Weights of a small mixture-of-experts language model, trained from scratch on English Wikipedia.
Experts: 32 experts in each of 8 layers, 256 GeGLU neurons an expert, 1 pick a token, a sigmoid router.
Below are experts of layer 5 (counted from 0) of a mixture-of-experts language model. Rows are named router (the router's row for the expert), gate (a neuron's input weights, with its number), up (a neuron's input weights, with its number), down (a neuron's output weights, with its number) and show model dimensions 0-191. Each number is 500 + 50 x the weight over its row's rms, rounded and kept within 0 to 999. Numbers have three digits each.
After each expert's rows: a language model's description of what the expert responds to. This comes from a sample of Wikipedia text that the model never trained on.

# expert 13
router:508493494518440488490453545477515557479541498483426487519478533476495607399591523578506512510509525516461424378447512548545494512527578437467542546511588510512529505534487552472574458578450436447496414565454561429540501459497462482541548444493487516451480477438502587441514516495560491415445502495564438526561415482535553460487615578504572446477470510506528463610502435443491555489511475459558458479596361610447463520491400602484534579444507526416520440515555524480482508505503580479479515521482472444481563495469505504500433622549463465617482558537541546524506491563439623477
gate0:445427495550492566498475459467444539478486526508519448533634481452525516483585542505428416416562514467570527435499461496506542471584535529572454489433504489495347569496512527478489435540504422522524404541519512532460418429527551489457502487498493470465514522472518453481475417473486441533434466530461534469451454463474533476468427498640469488532536515423514488488501569451467478490444402531527516510671521569508548463415493412534509521513481483552521506473495581502587425474565479589592447514445491486533535502548501462592557585557546446483549472555503580572567452554564542378
up0:482477373423470445532537459473548616499400489521455449585498493506501500476529424520433549545542569515458510492443561421452395472440501544424449478571466536466442541495588447475493572424430438456503475492437557420491532498479541497511503499532566488490447515473529525516514538510543461533534458431600555531435470569535447544472508410468515651475476456427485551477543514534494493444543555400411523446480481412523508519480450518488462519462537450469554535456449446439425556501436561496503563559484426525553375537424519486528540463465549404475513618446502525397450468505497463559
down0:524541489554572557519533459412489477471528478540487522491515488512535585548562403532538535479521574486466588469421465533433587567521469439555466472519467464531526484535442532577528502608456510469566532530509614472514540463434412474517559513566568498621524526446475448550547472484545575500513526520554487483474518500543564479490461593508476472466636549438504486532505521594586513537608521568573477549484464539534511543468497535520441481505573488550485487503504404497488493420383435467507579594473500489542579478432519438534530455566388522379508419481517546625559556488459500530
It responds to: Separators before numbers

# expert 17
router:491551567538465462508500584468448570544503485488499450508536528526481628470620476539435574580540565492452609432440559521566568543434516462524498535464434495479510399475430618519526492631495528559471524530475502474558550580429498484504577552523477420505481527490540500483413491566490437412507497469573478546538453382483525466495523487526458446509589569461526365492470523413536504498401515538519465524512481424516521554471446510455574520578587559428483511478569570428515518500474522497502528468524494473495457461541431540458436499489561516587538551434573522594475458585480542528
gate11:518495593521496457446455535536463504547536528463545490419544530503488443490456527443519514591497485504717570499487467504503523521565474472542468501425480489525459434379592508556480463524502511518497519447445397578450498499520387539475569568474626565551443566532566624519441428621503547547518481523529554582419566483485567506549551550486485505500469443494427485417433419541478455551507540497555427514457486481558504454512447475460426507485568587535432548514428519427560460470492493427501493477491555516454476492559469474442509542520545492440493458548498440530422485531584523464
up11:523466478495436467534425531562449502480427472549524409414629416506423471496477576486537495434456520489431517458549510551532508500648512469497586550625505551488498473523579485502520447430527501526507535541552479466573499498483446564396440559496513435483455455447466497455495459468474473412529437423447476544545526402408435577501472480578377457483410580542456476451492538484508529531500470520457521464480496484562500565485543417501483475574391586584455549466434476469460520517546570548518584362472458568457443485472537551443459524448545481499503555494562485480472460465497467480
down11:576518500471582566492566412544472533463486535546547563453463490545418534508491500554550530448522504538494502422522530461459476420518422395496526457382497528500442459464527432488574426416477437528486451492552520554487513544536563454580445532497444537433574446523448507519475528495393532488451538640480501507467456547442474471489508558483578530520467425532484454499566488459463576462538419440423570467466452503507486515531461567549387544430513515478471461476489447556539461464509524462529589545500531447558535617460557620559486394511345467528478574513493469582518435474542544505
It responds to: Abstract noun endings

# expert 31
router:520493512568419404504486497483574599503498412470434426492514521452445552466562413568463563496539488427527508409568464503525522530490500477438514470395524520504482371530446527510545493613489447407476448520422525538496511416421445498572480567523543484429476589487570524497461440543498520479467525452557472544562511430481578555477612520477525484446510597477518526511562478364474569435508490479461515422534436393482556507552471528482581494512531575451529470475495548469461485508504568420496511579506505453521465607500421559446419554533577489480507538486509462510564504594505606497
gate0:387636550446418504493453466472572505464504539503475480454533448435466536554575466543476417539435512555419507557464589490507520394423566499465500601491521540520451496539447489427665539557485548485448518556494419471487403482459544486521519503481500462474516439322573551511486571540459473501496491500567513578446487530461319516481459457430481478518395517545473500505445457480482497544441509530486514463523503504493579525484469491556504540484571495469611524461509591503532513532496528487527469419481500448470468507450514536512545532517514454524537459497573586506541481627562552514
up0:404580562489486497603490403526546513439572567520454494483551384509490455518498458519453513458518537612431461541538521515463539479436412516494461563398540543585408525487478505458541516563529482459451413538466481495511450501460516467548517472464524473416578464403522431550419501578532497555415383526533505481509531521460426505487486490460418543489396497568439541430463497471432580483466468483529470532525459580451594510489506505527485440504574494445606499482514576489481446504463545574495484401403481490440437465424514515548521560495492441560544425562506611503517436526535526582
down0:538525464526479563495587559522556470523431353521589476499540505516472491518553498470468400459478449508540515500463440424507357522540534478479464483422522399476523513577485544459462447451567557531540522477491481589492448518507486448462548538415515566501507594509458510532592436534484628581461571551462469484591467517486518518541460465516520476410431426462545515428487431527513540542528483587484537478562555523466502469430462553516488475418467554509420573576509432514439556449496606484499476561578496501528579424427491471396470457443489440470469505405510491570377475497460497498
It responds to: Sentence-final periods

# expert 3
router:498516522556447422465560515492521529515496482523489424485536491465559486439587488468434502592474446510478497364485469488493571548529474477476626476494510496498476438412527533442518550660515484495520443550477511564542512518556501484511527485532521472417515580424511463502476469536460522491453488522529445548491494397420470496481518498577407421419509576544575582554566512460500509453460420465500483539482312404483521568513549555503568470470518569457480499410499565465578466533509541526577482570502471526463459525472479507477416487410576557565490522450579526527540588626515561543
gate0:490474429531450556487621493500483452472517507544460480435523464509491508512493455491544440467497543576465516550525497561523533449519438480512458582593386533579421523476439542455515536504509563466584502558515434436492471526515500449466556551451460488546401518457539499498453493546583460498486459426434476534506505370468456544488563483558420420562558549484467501445513555519594410489397542627512459439578517503482438532387417490453514408596510470502532541544491528582557531564519494558544457504526507527480431430438513472417521445553515399421520527444556520423496604536474487431
up0:540490472423541492515575535550443514495511507564503497447513527458501493485470477483502391507431529585476464606471420573505471445497458480590514560565473477560470468464477538526524515536559600455499496507425464507434364470470504426429504456494527536482509453505528533508386511528612473476508493494474403486476482447431413530566530525584418423528526451542501518465498478545573431474413476606536439456599517537433484460465425471501529450578438466444489562576464588538488507526485448520547456524508476526469458435445548497370479476530458363412596556450567524438442487453537457494
down0:558543490478543519467483581582528589517440616486473528502492513576705512442469503478561390499504526520448509528564501468494539472579372557464405535483531553481451512537504453442524452516533417548535557438466467461474460436504492516578473480404505552512495460497496473440559508460512513486447539513493424489451536490445492558457500493464482466547478482510563563521587493495399503506493548427522470411581570528522491450516463493588523475471525575480519504515495503516485502473565619511556428472547467439563460468399431561406545484450477394379457418512560484485457529473442414489
It responds to: Numeric values

# expert 27
router:494518507502470441468508523485513469445518497499436501509504655490511575513516456605476504512578539521563517389450552471531520450434539484514525433478404502432502517555529572494547525543449459503478472477557485503426509536468542446563559478539511439509497478440449491437497441512453500432422493479500472457548425481537558541494549571541469549551562442428572386445569481474521556502412518528552499487517336488508532582490483578512483477511540618479480482455506531545580454509434395547422592551560392440400430505528495513433474495504485497592491486484560488464608551579391519467
gate11:535473538502552483512473536490467587516553483466499506512481415557504486526514567522489481440510516499509470471526564484552414506505406565499544498618387516506452552424518635536476486459471447560614476521522407567426452556498453597502544476474585621401505588439437584433521479499546490572472477578546474471503511597432566474465423517539460522552427419462467441528547535521603451540535618510476473550511543447528509486561400480491509483469504563491559502430508469523502507477427536551533559560477487486502419440510543535426499514558465445516557485449467485495448414445410525422
up11:539540503518488450492532558525583357503525434556660463486578470542502484477485456483436467490523492497544450567560502484579561536487449547526477592525476525464427459485545506485526427502584472463527475506500414561464526522484492394507442508593523437536525499428445462463509487568563464539441570591595506523412436516426511343588511546526488478519405459517537514545490491447495543462559521494439484503457409566551504568536538444487455532407549480588502515491448433556434524508459530583584523508488523432457418502532425464485448544368430539435539523456521486497497480449504497489
down11:436489557482472511604485547534397559497496530499433529401556597538553548461428515526455467479483482532407451499501475494514522567489411541570450400388393476439481396465496422549429516372520525430445515538533497417486544464601505509483456488456482537484490477462475538543513550455439471482578471608500395550532465507546572594425488518418476521429417495467510391537529565498461431515419596501480480499492453507439514444560511568494483430443513499447459455533467507492474529492523546465485514467502482476496480533508419491578462487481462484448466477534495524312527468528527470483
It responds to: Word-initial consonants

# expert 30
router:551461524504437555523512545494536472505522464433490474585505605469480517509535447526492585520519549536554565386516474525484574499571453455572533457506472459495474525504496456469514501584498546465462482564548476566538477471439557497579495486582524450580524460490514496470495497534499500358493537390453503511601478500538573472455569486549498411521593491452488516509500449373523529446449506448554503405482350512528529512520574544449572506482536460479371526497536537519489489458405522538468581601513515451511488543486365493477388461425537530538516533420592543402535498511417559460
gate11:553518576505471537630468509520369522455501454476430497516437600467497437486465537442450438520521473553461524427550508472584530552541477529509602451520514562531480529581496455481503405560420508513524529426549454542503527457571519497528510412490600592516552440602472499453477484509521452480342603454570531586494504459522523555535537540544519481430555446511448521571486440536479517496540515409483537458521510518574594510534484563500463477557525500560529499529487465508431395527454474539492505553558536539373566509491559499523472478406493498527541538517583509492610574500499611537
up11:495457531448446451498512461432566507508505398433471559572538492488551505541513521450529582454435447522526499570398584546413491498559475483561495499504534540541509498439428570477472422481549494606611575474553510513548507547484448496478516575567503545446505550504416529511596611415458568549471509383418506590429470516543463561573420528453471445512496505472421485461501559453528501434566572542506565429500474564514437479457506565391439471520496514469513502533464508513554571535565449586527542524563492520436530518473403487539432524445450504494509498474525486480416546473592425606
down11:537526402450431477441535517462489544496505571514491585459512526452505545535485493446477486487481440485500471494515516538499501577509533484464452567538602465489464488454578579498385467546530509511470463585500565496410491504405418478419433471445566622513505433468508523470514438447468500526465524456513561506505483472479419436507463479570495480490419502548391573546468474477485493498546488524524582456539445572441335510395461412608409540572584429450477534509473384454460557499544475450486520468514543479572469537526446572504405521479492473424513469490542527431450508393515409454
It responds to: Initial P and C

# expert 18
router:481477537476406565432495501394507600497498544494379497457533506528450570496508494517390531500481436473415535449560512509481572503454488524502459496500494578469488473466503451467531475545456538451586443548479533506490494519479580465526522449454508479515473472437465484502502413484512496508580465522569611533497433470497526510475519556530428518468461606526538512501496456431489464546478463538503413555584424402469497672460434569427573582631578494449470391488567607525586524467430592504493554517474488579479475490536470519441453543516580516455436523490550530465560522539471609507
gate0:502462547430509581527484501491577550539532485452512583460446510424465428584451496576462549564542532444490530511480489473531473497515487507549473526523561533388533482402577440501500469551461467520540513502545571511496497592483543492500573534418417481542527474497501495494495549475509490480569491511491473507500559548517459513431471472450488514503493510463451454600463574468484531470519497560468567507630466531447588595532591489392504474541450395370583467582580492489471564377572499507483502521518578464617519484497397428529399482589467448537498530563518595503534390482472530420
up0:494469521388506403564529487506451506553537527533519508528453514407527491543494614572521513480499537473390499463587504556416535491588482390466424458455513495484527531468517447616461478599579439581498576681496537510486597428513527510525531430509439486509466536486495511492527451554486499458542497494561437502420479562454591515555515499512507529564439396517513427556516497579455535480611465490524450572429533558447503405507448511543530419398501419485487439516460457399501497489545428504567485513566455471531464441529511524522528508584486504456531548442486491494509478526514545418
down0:442533514510519470476437513438475507514440560414494509486565576483419541565525511564526410469470568538442541529450618534557520540485459464483486471537452562515503530511555508461535479517465514463499528489543563446481515431419489447538580487411538474621463519476518443535549518606474493464380551558496457541445585560507516461428467460598495570511573537452526576489528447509428479415527522474606571517511528491421469563515564525459622515430443513491461498518525403451609519514557491604523481473539524547436475519513530464566534541532437566479392444498618542482583467503448533429
It responds to: LaTeX math markup

# expert 5
router:497475469426394459534571550446431588472529460413509481555518518580512558489578449512387512559610532465495568395519461492531578457466504515459525509472461506482514408519455503475497516674485465497602498567491485464462516528451490501553489530515499520489513564492444418419471424413489435442413427477483448496616519369451520554536496522498478378400566548502491433560512491479533525519474555523470443507559460471462575516508501503444597552522579550443479478497552481474470449479460561486486446541574518534507509503440396526460486523480561516494552510539505496599504456577517583462
gate0:445481605538462529496603536440567518522543486466483456584494465616471501549576440494431455505461513474372424508523565522395543456445534442534439492540544478559482446456488443451572568515538352536532497539589465505481489454498499550454576456598504490450487476475474535440448492427535633520499361515462495519537453547483511445484511511551528485433483540550430480602558523491510507531497626510460489444573514490504547467535487499583447568500552469505575397503557500572527511584462536482522477586473541503546573500492546541482503525533489446609513520524507558459516453412516574490
up0:538476457469476516542585537508442443479508568448530554571514477409471479424507438549585524464581518518551514509519402526554529531507592473526515564503482447525528470434495492522407508517500618616506558528453547458510486553482504603514447519557502590554448513575545473547562486552554396423506532472489389540517503536481478543590388515510441498443491438502485493451578526679468497577454489483566475546550459465426505479487645449484474460494555454453501519488496514417452547534561419523472462487531521384515504536493545526592496429577560580461533479479508469530510556523469481518
down0:522553484526492552513489541527465467467454581577452597466509531475484526470555479567478526550552527567545444435548442453507492546522495580496468523439425557488446517555428552551381446479465633561475548463474558524555539483493622684442575550440511604513437465575456403449553541528545484389491524527486460498479580447462460523546461534408436503501488534432513459501550503587486536447408393436606482471468606484497499525457449512529486472487438507400481557501454492554530413528543445457487503485459451482527495557420452498485461440526508542506546495502480436457512498510509492485
It responds to: Clause connectors